{"d_expert": 576, "activation": "swiglu", "n_head": 4}
Below are experts of layer 5 (counted from 0) of a mixture-of-experts language model. Rows are named router (the router's row for the expert), gate (a neuron's input weights, with its number), up (a neuron's input weights, with its number), down (a neuron's output weights, with its number) and show model dimensions 128-191. Each number is 128 + 32 x the weight over its row's rms, rounded and kept within 0 to 255. Numbers have three digits each.
Before each expert's rows: "gets" lists some tokens that make up at least twice as much of what it gets as of all text. This comes from a sample of Wikipedia text that the model never trained on. Tokens count by the router's weight.

# expert 7
gets: " K", "h", "u", "i", "an", "ak"
router:090087137116119159152159113141154133099137133174104187059131178035169103066092119137147131154147101166124114103126146141067122131100125112114068183089067134112114094123152074149068135131100137
gate0:122110130147148101142056087135152173179138090086141155104179049143120157144178096155170088204138133150145053066161121144086141080170151105122120097127091165125136082168108140125086149033033182
up0:139119202130148052149158094105177101225101141106080114031088104178188099105086137101091080111091073173159122109100088097052163143157103120079139156043148092130076092108117143079100085137062078
down0:164118129141171174098172161133141110090174126091135042127198181151152174112115144087121119128137137111131043134100053125150114111127164128073140191084165152129138124125102100158085133123136140
gate1:106111145158111182125137087140138131101160066151124052116142140111124154123110151150204143163108120128141090089132195146116169095090171110129167108099098091187117154146109139104073146127114090
up1:074074110153109099134063161166116109107128151137149094120090140173158143152105145131159155120104137063095077117134157116098140123129065121098178107133096115116141200104144137116099167133098123
down1:095127149114115190127153089255123119173132153087110183133097139125117156136138157135108081079147143147147115170129202124151050189176138121119117114091134155163161109175089105099124165141048193
gate2:129180112142072066135128078154205115166165109144152120092176090082151106129122139147124135094176077125161104117126189150094098178148123066163092140133129075129128141151092076184138113040131102
up2:142101095143138141087100128086144111096133187122183085156071185152140184121125169082106194170155135074131095098164124157145082166111100145121080132101103130153156139076153164139063074117117111
down2:096143200180104098201085119175163134102092101117128069127060140125153090117141149159114138121147110120078169104127131164090091191131164132128129190141103141133113113099147079176145118133117112
gate3:098073035154136110109140109173126102120143132107114168169139128104111196168160076060182215093084108177188127186101113096190119180073157113101152137092110105082098138127125086139140119100145164
up3:154083103082107136076152128141129115135199133165115088138128173107052107141081103100061127128087105080125179161102126129107154113115181109089130176157112165182133097120111122147110068153113154
down3:078109090135117114200132148193083134143138147132114069122166075126091149096177140151125062098109153103080102159172098117119056101108138095184141137087125208104060147113074113103139166139091127
gate4:139118171152083118099114110131199160128126121173164098147175158131123194051124126141147164099116129165121118177155146157132073070115110134142131165204128179168162129112095112154139110163169128
up4:091120082198140082104091137113153138167118169085151091073161134110154102164118130123163125159109157150071130153132117103151087158143128137129152091141089057180160134115086140117106082066122149
down4:108111146109154092177161124129128133108201148133121090112078085144137119078180102172114156086128187162113126134146083167147112124147185154068099136111173149132112105138038127137111127104134106
gate5:100153137060097130112111139119103080143136097087061184134072125121134097102103142102135088127169211145142104155122139118151155143139078114096074133188126119149120129159135098181085134099135127
up5:169137124101129154130140062144151198156172153106080115117148104166165138143197161110110095160141118158117148128142167116135073152142124108123121077117110161104152164143130142126160164060108105
down5:159137112174056099103137116134121114117121174199074126177174138143139097105064180080102059109146114156113127099160145090094136106123136140097134168097125116164120128064128126135143198110107150
gate6:155122124118109098178133088134113186151182114110136151081156118110100047091117126118146165108073141147074243148149118118119089132087060109105116156123086149092157115147146111126134144138130062
up6:098123103140202137182151102089051115110157149122161078155163140097100096168151112150081139090206182082157121099126184197129166145111149165160093163106128077109122105154107124140061132117068118
down6:120124155194187049168130151161091111159105090185157127115144170106116097151124135113107072059148142099079106093121170150088143138100155071070123099112119162122146105121161097125147101109142177
gate7:129156121205107084163184129185178107146138155148177149078143172152102057150136181172159174048195076128126089094170190099125125202155177150148135164111143153125078140085161078104061181153128129
up7:147112102083099122163128155093127134147109213139109130170086167159145132118121176108122142112118085149156074041150192209100162180111134112111064108066114179125077125088131151169110109134199176
down7:130139167080084070059134123110159156130090158196154206097168186134140140131127146157092064146177170168134132130167148101094161159155178144145114141082154177093113143145164169110101141141055111
gate8:111119145104130080181209152157097101085169118131153208156147159095195095103102130112132168119066150122148126178114180071024153146133157082054168155112105178134111152178084144141113100122135150
up8:140112171114139113072095136155135108167108071154130166082113083125207125176113145094189145118042115077126113062082116139177128175080120102152096195113114146123105123115163135107102132178129110
down8:143104146087114071148100148072105144127151124128091078132081141106104119113149095075183146134165145211124169164143090123081119117174128095133084074121143154142088107105053132136134113066084176
gate9:072164130159139143119129173104071128105153082155122138129121146095104130116101106076098118167147118154138117095041143110090111138098215117162120097145103114171119149141217159170194126180103128
up9:178144106162092139042121155142116136071114120173054159108168089114164152127064103150133138097087100122072149186094189102145100137114188130071143157137132128145116162137122163030107134121120141
down9:083127133118147118121163169127103112111149128105102154179105143084152095122148159100127150130152085180127173101116091158132062078133161153102136140097069077162098107105109099136120099116135170
gate10:089116087131113142219115104075166137116095150133131139030121095124178101199110129085120122112143121146194097118127119086094176079115130107150121112084129094057145113145168114164102120119138106
up10:187212128135156148147101123162110116167048110132118099124105124058190077148066170128109090144054163161115149126078112183146108127124111133130121066085156138118187115140109121130145163121108173
down10:118083131096095125108172073161146154178129138126129159128078104150136187085119187026150180107130119156144178091148108189178095081110116188153102128134115170171102115145093096122116119067096161
gate11:144106150149189140133097127098134146150144163169196124085123066086164134143074127180138091185087115090145127145148099157103132125140095150122153128117204152090094109096136165120176040136138111
up11:135141086130072116149103125159089138169108131141207154151131143216078132133113113092158131115151069096132045144096149068181185090132131116096170077114115087122108119113120100140099151130124147
down11:062175133100050167108104164144168142149141131141110120120107142130131143151086061061106115175135081095129148106069150183079160173165159129090168115162152094140145118172130138169153151114142077
gate12:108094169109185121071112115093212163115098144097127155093143118121116129115151105085133183143135088160147092145149111155117103176169157132055161148138073148105157094135110146140132067119118154
up12:096130132162112143088110113136065121132163145109164166150111178083195147169112157097128163143136135152098169150094124213128090078118143110142168162161155131147139154067129175168191124166099096
down12:207152171067154117085102201139124109142122140085096184100096092082144104187156117084132127132121109179155168090161157134144131182167116128131207135096099197214127167123061154106114149112075134
gate13:110112124125125159165085125122106087100184107104161133110126173089159137115107143082123128167099115157123103139154150096115171112107140112108184135122091064128130143154146168166080100147120112
up13:141178124160081157176135155178129094146062140170147065168139132092133133072090082130129143121140103102117181057129097110098106139130154160075195122127159154145115149099131124108160164148111114
down13:152105143159171119114140126123162185143120152141100095154029144140174120117110138148158082165103152149136095124132104162096101101154149196160094184137100119082086163175080091150160110145123082
gate14:138147123142107129153115144176118132134147100132114103178115154097083117143149145128169136124144142138147093101139124096148178117144134138052159129218162181100128102149110106170114063169207122
up14:110143095144190117136107129112126145123142147158115135096149199125152060113162142122137124068127081158067125156112134090144123100103095135134129159111103079074125133122142103088135129044147075
down14:131136169137139116163194139174179166130153208153170119145163107128111098151113136099148113123151079153108158172135111121147133171130203078161177114094154151151195097135112133106077095200064131
gate15:144159136126081176160133141127092139131136109104157139117057092118139111144125134164122141133183111103148110124134068156166118113093150080194116136055115064124118133143066133151100093115072060
up15:182155103153192079118125156150176133137110143159087156154128080189104153101155100078150126062174141104149121137137142130162141118182175122130174128151128133209191115089174133124110128126121134
down15:163131130147158070139119168119117173125082149108124181160115133128145087123097133111097096088101148107155107125092149120158119116121150145114111146100052106138147119125068094164157161140108122
gate16:152148099088145094097141155168122123162135176140114171176167093128131088122079078137106072128100138082143150097117091139106142133162129100086089166183168157078054114087160184103103158041171137
up16:140125157108048136145165061115099161130106152113098150127118072103107115186109122114098111178043132124133155193154124024089162138094201098130183151144181084096135161131174180157094103168128106
down16:121183115112155069110178142165141119169132126126095068194118123109148153138145052097109181132096169089168102082093119139150152101082195092192204156195169134157111160129184103164122086105149088
gate17:171144101133057154150155125163131189139126199100117172134129151132180122062155089121170150122121120131148120107118100124147136099152142207132084105095133117108122092142144126138148187132124125
up17:135117147155089124125143100101133129092109192153101130115159159147077110140122124108096118111112087163067128136121154105142129164134071075063165153075181134114135104084122158140167115163119158
down17:118117130081088143123048121123157097103157175167075146083123120166089085136127105089048052139139084164106110150188168091168134092120187130157116129130171148043135142140107161112135135111071119
gate18:100120137040141080102209105105143148125158142157126149133118097129159069171181130131048113159083106146168142136145119146108125078096074085086130136151117187097126130118165083075162127086129106
up18:128165062135093128076125118151082125170127125105093150149148105169151134130130076106187132112132096198180087154142106120109171155099149148089148117084133097130137144105141116116080112190141185
down18:140069148095077091092116130129132161161153101107145143159076106118132169168180121108093115115122162072127118148109135126079103176081094157165180151160104092113111106165098151063088148086164127
gate19:167114093109123184132138098115123121140146184143171149027166067153140179141120167114145143153150124157177075133062088102138128129120071093163133153168123125155162135135141142112159101143095059
up19:101103169166187078133138128086182117108105074107096182148098123137088101098138134172106108079119137099131145146136157130094160123130138173104129180160048125138094184134129106092117143138150156
down19:107139190098161165150068066196122091134145149054128167146174129074132204077107094087186131133108139106098119121054119145111169046110143112159098167151089120117143103135161174104135122091047094
gate20:094137198122128131086133138134158132133143084119111124118128134076112141099079157109100102141119172118130225150138147156103134152135130163077137168150049149111103124146118132105177089147119171
up20:129163193099191085108127075105146110115103126137208140161183157117129134106139116123121158100157167102100139136137095089121057103079153137108074151123087118082078153121152121115175124163120118
down20:132154162181096127085125088109105164113167105123171100101172111121114108165135124147105092091111127166087152143088092084111098093147089110140141136103143163096157100117140113110137157074164146
gate21:153170133150138113157158117103117136092177120089109091140101159144125132116203114167117150163170193153111103133143134111151143117196101123025096166129138156192142156167171153118122098139111105
up21:117197122204175046169146121135133135172088123112184113135094095178172090113127125139107138124138112140110158106172130159111153154165091099140124112135117132115103161139127092100115121160086114
down21:144104086158139158082125140034095137115136153148094156177061116161078119163200111095100140119108160141159170156091103108111105106088138182110129111139105151138044122179110163045095172091218091
gate22:125144122133050147063141123145057145172144144161141165152141124170151144151063152134113109168130125157118169161139112147100158154090097114112120106129080102087083094076130101176162155149136149
up22:164139162115171117169119146113175110162113145137060171091181090165127173104149112168109110207209156184120165096178121129149129133134133061116131167126203137174111165142211130152126144122148162
down22:113132189235072150125125073144136120078134116146144096130109101178078168099148089074105146107115136116139090139103144105164114171135144178149105151135095092113160128094136112133163117191083139
gate23:077118096164167082162097157185077075172175091121095160128146141128160161145161103151139062112158101136120100107133120142118166071100158146108141168124134145108133119114128132057090082168120197
up23:176131126083116164090141096168159114091122147130129120187116129129136172122181190102104162137126162132154147199112169090189102123120068128147091084138164081137142098130113103182125130087142136
down23:104117129200104160137126142183116133080112095149118163144142123144113130110147100146176143112217109174137097076106132097169181113072193122136079153093166121133097092096114060109126141101152151
gate24:132151165161140155112151162092108123107112131158090174115124104105112110071202121166136162074113183148092154126172151120145150087084141109137178126093113084097097140091112117155167136163179129
up24:157133106118118155090110051104107155115092117098061102139108133130122151122155091136090120146115137114106142114149072201147093151149135107117069148162154155098086076061107124115068091118196182
down24:128098079113145152170153143156138121159134101121170168110178121086120097122064134102064170135122122104069085115189105167092112152094135173181169122132096150100123180181121112124112172127163153
gate25:224128147148131136096129088156147124179095175124165200149144135091129131134105107103118175116149120152174107160134170125109188147089109113117203112176082133122120177189083114125097149093117107
up25:173143145134121113080133158057173130115171177076131116118116120087110149160168106137047082131093076154109091075178116136137080099108120108125100138154112077080172110167129131087133155110082099
down25:187178147130150126101122134149125070139134085093110103126123113112085188069095079165077188087148166132115110087114105116145155109120155097097122128170190114115054093140120134154104159186151066
gate26:150094173155115125175117199137078206102161123149083158141138161129145122133142150121065142132116120080145133175061190142093066147057168126147141088147125170127164125114153155085130126142129140
up26:087153125096171135138103103124131075107153090106097124164132160120100067117165130097157077151090109176174176075062167120081108174149106116165144116176136154118117136104113143137130135137140100
down26:118098117117133093115185138200192102125124143147155071134121147120165077127122098091159100137061088157124118157097109140205173187144105169146153116128132166136081079082126141125088126072128196
gate27:130074117112107146147125066163105094116094092112158148142154160148137156126134159149091135119152184102112146113070140120110181092137130148180140158134092131176141160129126140125124099189099113
up27:109094149142137167167174087135116130137142128167178149110106117140132144133166086132143127144120075134082176154091099143117140147128157124033157153109179085179157158176170158144094154136138099
down27:153176135157146098098212203129113112179131178154091098134066123126171137124170166114110097154122087075106101131105194123101155161172127165159147131142091178148101099120160197144095083181140080
gate28:088123157095091101135122129127087170151166111125137139028181130114127111179147146116149129123131120124096179198114142114091090121104091137105126135113072112153138148109148166169108164139153148
up28:162099115128133193095142111129076183160064177152121141120107069122088177117105094099128172102167093141134158121140088098153111100160095104105177149132126184103135129096147168104179077067125091
down28:171094120151082129186148146153124150150149119068129160065103105115126138153160131104154131121146147146113160102101138068176128168094112093069165120152139183132116058121183114099129168105115089
gate29:021167038109163155126093147159082109097133124124128152117137126119172120101120130130175083158157116113141102095119137089123124131118117152098105185165090115170184140120136127115112133131136162
up29:098137098149176180134112079165134137150100103156142196175142104144114132050117138144125147112175135115164169086193106098110120114139124149107091117114111095128132135126092113162116114144097164
down29:107147100157153101136168137126126134169133147140091144154113163172071155124111127163104162069063154103100126183105200118150105165154188147183087132117069113098095162154178137136080140134154067
gate30:121160168105115091128124107155106163171141106123066135123133124181154132125151131156184155122142132133178106113188106132130134119123136098194155147101133148084113116203103122142178151149135085
up30:069097075155102080131131105097125171127107130046104119112106125115133151056140140092162177157090112122111114190153122131191100162086104145122164193108142100168118133168051127075115146183167129
down30:122084138112078141153126126055083184092089182139148089094064093072148154139130151104128108105109123167087123152142161195139082080152107098133103162098195141108146119098134098153151158111117132
gate31:151148126157132128099118159080074149154114177176155173143194095131083098131113069095131154118106145149154095144125172108110141133159136157119131156135061110122126099084041110114099129166122136
up31:126057111132126127087119159189073203136072138178102136118169194115125159143073085150136085096068095121142114121110152197130103160134158135095159090059081085102132134128135096118136210132088141
down31:114128104084114109101093111205130133103167192122178121123181146114117128104074141124145088080079088134101117123163167113105139173122054121123122112117155114132172156097173090108133098081149153
gate32:128099153112122135064152146143167131126155091129099160085152106113155126131098155142118176157120163155143111124116096192059132092161136116077095108161119092182141088121142141147095152088112124
up32:152122140194151084125143101134153176109099073157121113095152128100093151134132175111150074136119100090136136124154116148116152146140151104080130123123088113121203114083082125132104150136131159
down32:156149143152131106104089119075106161118127071173060107184176113112171173082146163088075127105139124103110137160140175115079117205143115159156039138097116136201135186121108123127154134117081152
gate33:108133114123122167133120091209114136137122136153142254192144144077165152146079141139111131134115129146097076096143142171116115127155209116100105136174162148129164138140111110164101032125155081
up33:158124081131072146127129104131118081136125083153136217245123186126138141135159064162123123138149124109127118184093187164127159145111192129097154121106119185076152111094145135138114121171139131
down33:149136095127123080091121136010078142089117063139128120149144137070137123105090152087105090103213104146135087144109137120089179167137171087214121159152137175160119110071049138074089111120144100
gate34:159119138208134196120048104175142118104101149126131083116121162099084071112098171160145079152175137111101109149141101097122124156070164110140085169125120119082133010122181069149101134083157165
up34:177122136077079124116128090113164115139089160104101046141143096166179101087161186176133132110130149100175112120064098165174164152071148085125086123130140126141104127108122124160119116132183103
down34:188119135168100165142129078076128216092143099079084081112151113141118107134142172159100173152137156108144162138155122122145149233086187104113140103112122087109167074078127094130115150131118186
gate35:100108158139095144135164144152132129083160082146113097102137202124078166141106127072115148152078168158119072072164166106101127158108103121146195135127152093206181148106190152162117094118169176
up35:087123141080145111152117094156100185117173123144146138161154115114117148108142128120118055106135089231117091150160198169096125151100122138104143163148121161119137165124158073102191151164112196
down35:172190124120149141093084096113135140139143152125139090107140150121188097149094135215156149035138124099148137159177142104158090104106085171141069145133110101166122087110190123122140096121131130
gate36:138130108143109121129152146152112108161164093162131123208118134130086092135133150106102147120143200125126154098142215101147128136143128107135087123110111137117127147161148171165173075158173103
up36:213153102086113111094080121115113141129201112145107105123107135157121146167130140125141071148150159144110121179091145132150126142109095139116117166116089086117082135080074131107152138114101209
down36:152159111122176138124122138152086112160171143123166118115077150064119173087056153143083159127119143111215113136160085125151148112133088149126144026092149138108122135179075154182165119121131155
gate37:123115108135081096098144095137128114122089159163127175212145151054152117173141108150096126133142091162124136128143153178078138078121126159173124110149146096190121110133156142169127174091129147
up37:086085136101141128121096171172111193146116132135153119099158115115165129139137197104172113149172111092151179100153145068101112131146196113108181109102131133188085094150143152214113190128101098
down37:162131164072111128062131128195128134076095161099099146117034209113083107145111122191130151099077148111125115138156136142135061114149175103112136098105128088117161159097113192116114052133105067
gate38:098119104128145112131126063093136104168152121139129172144123132079149131096160124118087169145146215163147142162084116155115138081127082137076151109097106110118132119122176147072091121150117085
up38:136119189171117075039165151116079086137103064129134110121109104086126114129088132166109140087179181090140091084143164108110111103113111162102146070066132144119121101115120187101100100152114188
down38:163188140116071111171149209104182100101134068150020117087128159122082072147149122090152063129171111111154103120169119089083099106089166134073168123142061110118123097172156145134134146164144127
gate39:099145125161181142112093150107170135157149160149102169145093134134198169127103080108096083088145117079153126089148145099100159062075137152144113156141116052085093109113149219062155148176125158
up39:124098186155140083100134138168134224110110115137135086142108184187140165175095132152112134103171155109187091149187116132156155135134056204119088094111166141107087138118145117176135137152134141
down39:116187191125079139154170102152139098177123112177134046108154125156128127121180062141137171102139124052126161085159150118182173147106134115150097101121106255085194111093158110094145112128057178
gate40:183087114101155077139155175071139169134150166129161167168109145127096162135117127096130139065142065173152158096091117095107157152115119115094095124079093195148098127143117093135139113091050091
up40:104146145091092152114098147169163159116124093210159107099226116115155163127127083153103080180109130124092114139206155121152144149111082168201195119122159056114133137078120133159124094140111114
down40:127094148125121135119181147201095113102143129179124089164128102086138110142098129071133129133100107142144107089113057130101126128043176081154110168136123118095130148170127157179153135126177093
gate41:123113123104086079064166108113115143126094191108153133111095103144155167121132125118167143133117078168137101164172188105139090129177115139074100141080118114100088167151127211095112123181054131
up41:100076130104184120136141077088134080136115105114108096155181116093054174182093106129102137102109135090097150118126124073144162104150150084102128106181119127115113141074123094112128122145130152
down41:175162164099146146184175107147114129138110130083127122043109104113098154147155090135123098143142107122145081102133106120175167067117136179116144142179127151151194149120136212106159136145126123
gate42:163108173121122160135096125102176200131088174222120148047124141074115117144048183126102114166129148153136121089119131139098126132080135151144207131124144126101107136051131105168096192086113080
up42:172168143169172105136155136148123111180150139085103135191102096132145121087105105129119093176091156175116126142124137127107125172059104106137110080101130131107099149151131148122108120177143160
down42:147074076098092098218093146145136040124172157108065148043099122161133098111148056147127124127099098112191155114105165125121160135126100086111163099123128118126123133129154085057166120154122160
gate43:126189163160140151185111157125144164154090115162116108093142174134113090147132110117113109132172151162129113081142145165119076108107103180125111130135126110073164118119167079108158128159147115
up43:107135139160139130120124159113144072080162153103128156123125155104119079078106097111076123126156168095130144075115180137129102166122127173155129141175152119172160134160152116148138109150095147
down43:125178092049079175072183161092100179155080089100156163131177122181104113124118103167147177063143151076149105129156106154162196191093105092096184109090112103130084118132143073117099170100133203
gate44:132199116146154178088143182151136155142130085128102150172190111098137221037107061180093166130127145099138084125119119114122127134121121166116142076116138084123142146097111135097152128148155181
up44:100136086085109149141115124117116162118094181143156141123183101165062140161149122085107097096110070176159113140152133162133142078125128141048130119089114172062151039183113102119154128162125152
down44:155065134134144124107070110106173172165166091059098129125134118110148102140130129080082109138180140147126111122139128178136087152151158110165085136115165126132092113139114168125133093091093132
gate45:107149160096110127160128175129157158181180173152118173094086139115108196146129167104128145110080134154083111123121173103091120145138103089098168101136108165149157095153174106122185077115098114
up45:164163074172148118164067096143102089118124176135164061112143140166101095102127108134132121129098130152028120119048132135174074126114111068180088091112119127142166113106147081122119135126068038
down45:164097122168121158160143137146086048129142112095152129100111142042114148191091127085189077172090123135074121091117142161162138129132104098147124100121161111102115156125171087113114115135062110
gate46:167120120160106156158136121122105141103060166148111162184131168102107111186099167139148144092171085124101133153179182148126079122122127129175114137132036116150157191070140136117134114111126120
up46:126119065176137113145172142102096105080084129134108130126092114107160116130154127132085067168104070121137093136116148076124094147140137084090072093121127117128127091119095164143098194076094156
down46:172085117126213140157094139128144127119096130112122156028105129140169100046132091099156094135110181129142128130136098123096143168125128135158090144153108169102152180090126118113129129115145177
gate47:101196159133193095170142069105164100142110107158113157164145136131156120108042166087188111123163106128176144093159100101099090128133123072167092137155103031134078120131110056080105152138137149
up47:186219120122166093129107132104142083183162068153135173172162152122133153131112082089131112067136157096154133122109159130147103125090118133137124130102139121153079119170021136074074093140089100
down47:069150155102101139112128162161147096152172184155095066122151043109134118122099150132176074109139149151121149089160128117118190171128111122148153123083125111185096127095104127178142106076100071
gate48:122157152163088122056150138080123134126146177085156161070092163065144114135105126098140170078147143137170102097093117037140193141169113092145153129112180158142139076160147088144109183101113161
up48:140100155132115089106093126134132087146113115137115160187177174115140108147116156078183121119092174109126127170140125105124104074165091089169133109111122078075127102110100169115179125088163169
down48:154114138164158151068172112179201165112179082151168111195072102108127077162094128096083158153127178112117056159096114118092097109101122112164110095153091139168139153155147123128135138141153127
gate49:145165101184140130057157134143119137155181154147171191161154133117144134088109124122146158132113176106165109149152157138119089146104092169070199176125093122157167111077178140125120122118127164
up49:175126062109152079137093115089116162110164102165154119122126152110139135092103108117100189167117053115089095035155087186123113143108171177097131104142126150085101103126086084065109127135095153
down49:103163115130194163125055104075142177163078163121118099176112170148147138104151136129080122118084096077121126171120128152068114116128185111112171090169122017129137163101087136107155092161177122
gate50:137155150178088110200119168195142094144038141155095145116133154178086065099164120150167148127158138157158132145139162102134160214133171107144143191139115100138142128158130124105098174164158107
up50:153105143095153116101100099112135092140164139117124159168145085180159202160074120109060122104103176110136115166090140127131127093109106131107152050160142152130121057147114107125151123134148137
down50:144185162166057071109138095153152190100086107155165156123130098149146142125143170147130133162137076134161169196065122127130105167075150126118150209086098202128131117155130105128091129114153154
gate51:113150126113138165094071112164180096190212090170094145139096065157108095147172094136105114127167105104160104152124143140108144139140154093180132128034130122115167122133107150084067172159154121
up51:141144113100057100142160133146142078112114159071107182125105165164111138131080125135179089165162140146179167113151134098153103137186091075147103128078145137092110131176151083119148119138126141
down51:097126119136168132160142124133105098129121102114170124160110150112131068145077202113138148124137114174143093137125165094151148163138128116161111107106107151103162128140083104148093105084049107
gate52:079145102088165108094137108164179133169098163063154115120128141081082093137196101052144125124105057102096119136139148153137119099093144111076121166124114118171109136171110048119139129089156137
up52:110119120093095122108117160109101167104139142144153176078139140174190142136167179145140091153135127152160179159128174146165121072158118162092142082141179113204181122156104156129172134138091113
down52:231158099119134143131166103127132136117100146095090056150109127099149139111160132172125185114129116113121117096162162185148168135084116078109131124071104117140151138091135104137142077156109141
gate53:083124113088107102107119126070115148131148159064128137017154167092121097146091114107136176158111114205146118093144106121106202144106129109154156132111147094103159071187129165153078122131115107
up53:161116088147160108151165138160128123190125099190127167195115104148128121162196104146091096084135152093068105151082125151161141134135139149154092128081121171146081173093163125115147167146106155
down53:069132160107134107123183129239125066143159169112119168152098137073139178101059094158112152148099092154159123090135123118140147147137142162199164109067128144168154166156131114172129106190059150
gate54:080108116146085105111084114101156150088090169091058121162109123161095129113186108134131134172127123100109090111102147132150154105119096141154099134120151121164133113158148110087145112101174187
up54:137123147110081120123163128129154102104096098127123122155103160126159140093175211130121098165173101110183117124101189173085102175103113138073150111159059086132117164085199116136134125112168154
down54:130143157131148132139128184192156123152151214159107088140185081132108103125139134088181084088154130143122140171119110065101133147121101148118093109127147145138118151127072071107178142141095135
gate55:141140161125102124157125160085165153136102145178150125070106150088119139142213143148149164134111140122099082144146071156145090110120090139145126102147149125095120106119147087065139140091126164
up55:136104114150195149184147114141107169122118088107194164161140173195083104143139153139123122136152197169124136140078144155137150170084151092119152102179086129147139139122152150098154126117098164
down55:168128104155065089110134124124134150146095236109115131145161133167089085123208124059143148123119108093161175114102130116078119125143150107109167088183108120134242166126163119103142141110141133
gate56:048090229114207119180098130177084106153126149158099162129074078147120154175159136135156153120165101141127122161197158089125150104185098107115156060122130106097138076113160099138116116127128157
up56:129162073113138137099175135130137154178073104143095112162188129092177117122132092126129098145139178143055118129144091092104081120199145110130127138136147175113104089121117134130140121120104074
down56:154146116176206111143118137151137222126141141102119099118094128061130143162128141154163161134085104139102135124139100083198117174112099088091110154107116174098116096101145151162130158098121133
gate57:102124161146144241132104154147157162119148140085131150140200087129140154121140158103138132106105123090105114133156146134094119125122170162112177116074126131114131136120102130130107043162112101
up57:147138142108041116084179155146155178092105153139137193106183074087103150081133081142176130068117081135106117148115127110152091118101130122122127128101140162109167171116144114102140098175082146
down57:200109130100084180210098153105118163146081090089114109137133122190139097156132185128077149104131151119069144146114157169168095091197134143094091143158135180126130098071111164146069124140160129
gate58:165137141182165157166169084133153139165139120105130151164092110119053148135129146061176089145155171106105171103055116123139116162143159136122129111198151134128206151134173134118075095145122133
up58:093138119147123119195153169187123119140185092170154101113148126079119180144141094136070069153108137097116153173132131100108086136120153091068059137107170152114088117126088139095163144153132114
down58:145097142107119071120112119146173111199131192179164162167123121142138120154172165105154114123110147115162112157093127160162106122062105134128099216140141158113170105126090121157082107174124168
gate59:161117173140069055149131133094132143153109114118083169123141155193129147181125153161082101121166106181087118071059157145163174130139073109120050148086051073119127129100127082079095106100099132
up59:189131159108092103172147137148164142099143167145163114216108110167089127137129167095156179172206127104148118136119105127090155079092161075130077096110150116201182102159152139133102126131162119
down59:112167118174113136151143139105113149141140086150072163118115105125119127141107136129072095105176116163112123156081153132131065120153120123081132154172111186167093081166134168159161155116143097
gate60:135133101145130131145088095183152176155165148133155191142135136146135171143113046121142159098138171180121136118158164114155166142105116113150127154068121117135108155163091203137167156099088140
up60:122158120179140084133147096084152140173100151074161152110176131193133142074143147114143136165168095144146068119116106128181072137138138162128128148089141154120114105055106123078126073081129123
down60:070122119119166129151173130092130131084153120135123143172191105179166133101171136121072177144157123092103113135123102146131158072128144145135126096103188141212151104158125145119150098155061170
gate61:068171134085150108141087150118140169112142101113114082103099093126135130167125104116114166075098134109129116133101131135114092088121145175151127197181132134103127116141100120180093169169088208
up61:123148078133084152077148063134161101171129096142126113084130142137178111144188157129115080131162142138122129124155140152157141134128158120145141070135107116176121146108068146067074132192110128
down61:119109083185098137170125137117146108098179150113109110117151084138093140155135157134137130089130131166079125133149129122080105126083101141116143109063136158119099145136134154127046156141164129
gate62:125093177206103093122075138135154108141084123154143106131096190088114077220096113167137147144122143065057140101087141131194132158114126164102141126140086177074152063137102114078139166129139158
up62:157078146098141167137133140088161158112110150108151119094142138085100121190119165148091147095110100098158092127099134111152147083135125083138109146117087105087124097153090117139140148118121105
down62:068131126114138114130147096066082144181128091119135086076075130089182105120002066122164202097099153075140108141105131138131081083095081157082054129149125191098141145119157131126100197108174109
gate63:162163107111146038137149141131127131112197144103123112219147136101130142132080082130139146041153130155082146087136145180078125168045112083170172150081120139088086093148100142142175127131119107
up63:153121116134150135112101147109164085109101119127144122146152137240200151138139134125117099139097125159129128145094141157108149059080155087148106130112156118154147053156147119136110179097091137
down63:100130101131222156089194088179161161169167094103106080156067087146144091108128105123081158108151133196153142131086167157161155111148089071092115099136119140159122116121196154088167156046123153
gate64:150173140125133075135153131199116146143162098106062152138104084148131162101128116193165122147129220129096132085070108137115180125167099088144054156145134110146140101104132049126091140079135156
up64:107137058143140125146135138152153152164164109121070100212124136144157117073130121142147123169172132159151083131086061094130084085070101150161072100173116105076123139125127137182125156126095050
down64:139131173104109171145097132110144136127170092147129073221116100092101070159102140116109159136147097119129152161207034136090127142158102090121084106133079125102158125141162114117154180114200113
gate65:136165134137187118113112104148157124126157185147105095143153056176095103145138096139126092202115133083132141130081164121145113159152182168170176112103114105195133124151095109141076078106122109
up65:175149164126119126096155164152116102111150141132149136153187132119144149055109077100135170133156189102148147143144122155146100117088112129099153087115158175149110095124124136135169128140151183
down65:182099145115101125093122155144134166135143213090143207136091157144102105112085126076122143126115121164130112158121099139098134098143116141151174106085145148193161099106086118130114131114123084
gate66:140095133145111072093092165163106169118148106168124074091097155141149107203144105165094115108147091121119156064115130076136143132095104185085168125128120109098154054111131119129162097158171142
up66:142104135118152155144098125055151126079110090106185180118125158137094042109174165145091071077158084120119078053086084124103119151089148091149159168115140127116122096147109123153130167126056107
down66:106195156137156143125115152181085080154149092138108131181121133166147092086192169116139147149140156160116143113132133172134130179150054093122051158172100104075142143183138137161195126125131146
gate67:135087135114031154186149146138135084072144097122126112107127149158133071114119154124134143157101107082105111157141151072141116148148085115088129108142137118146075204150096116181149079192124120
up67:198065099131094111049135107086069092171129154139126117162126113120130148167089087126101127093078164135111120099116148084078167132154154136123126121132095135191102180119150234093157145137135147
down67:103144119098084171120142108075159087104081099061150143143129128128156141112118138124144144112092092112139185121044113168114118076155119078130165139170203150148119119113139172126116183138115149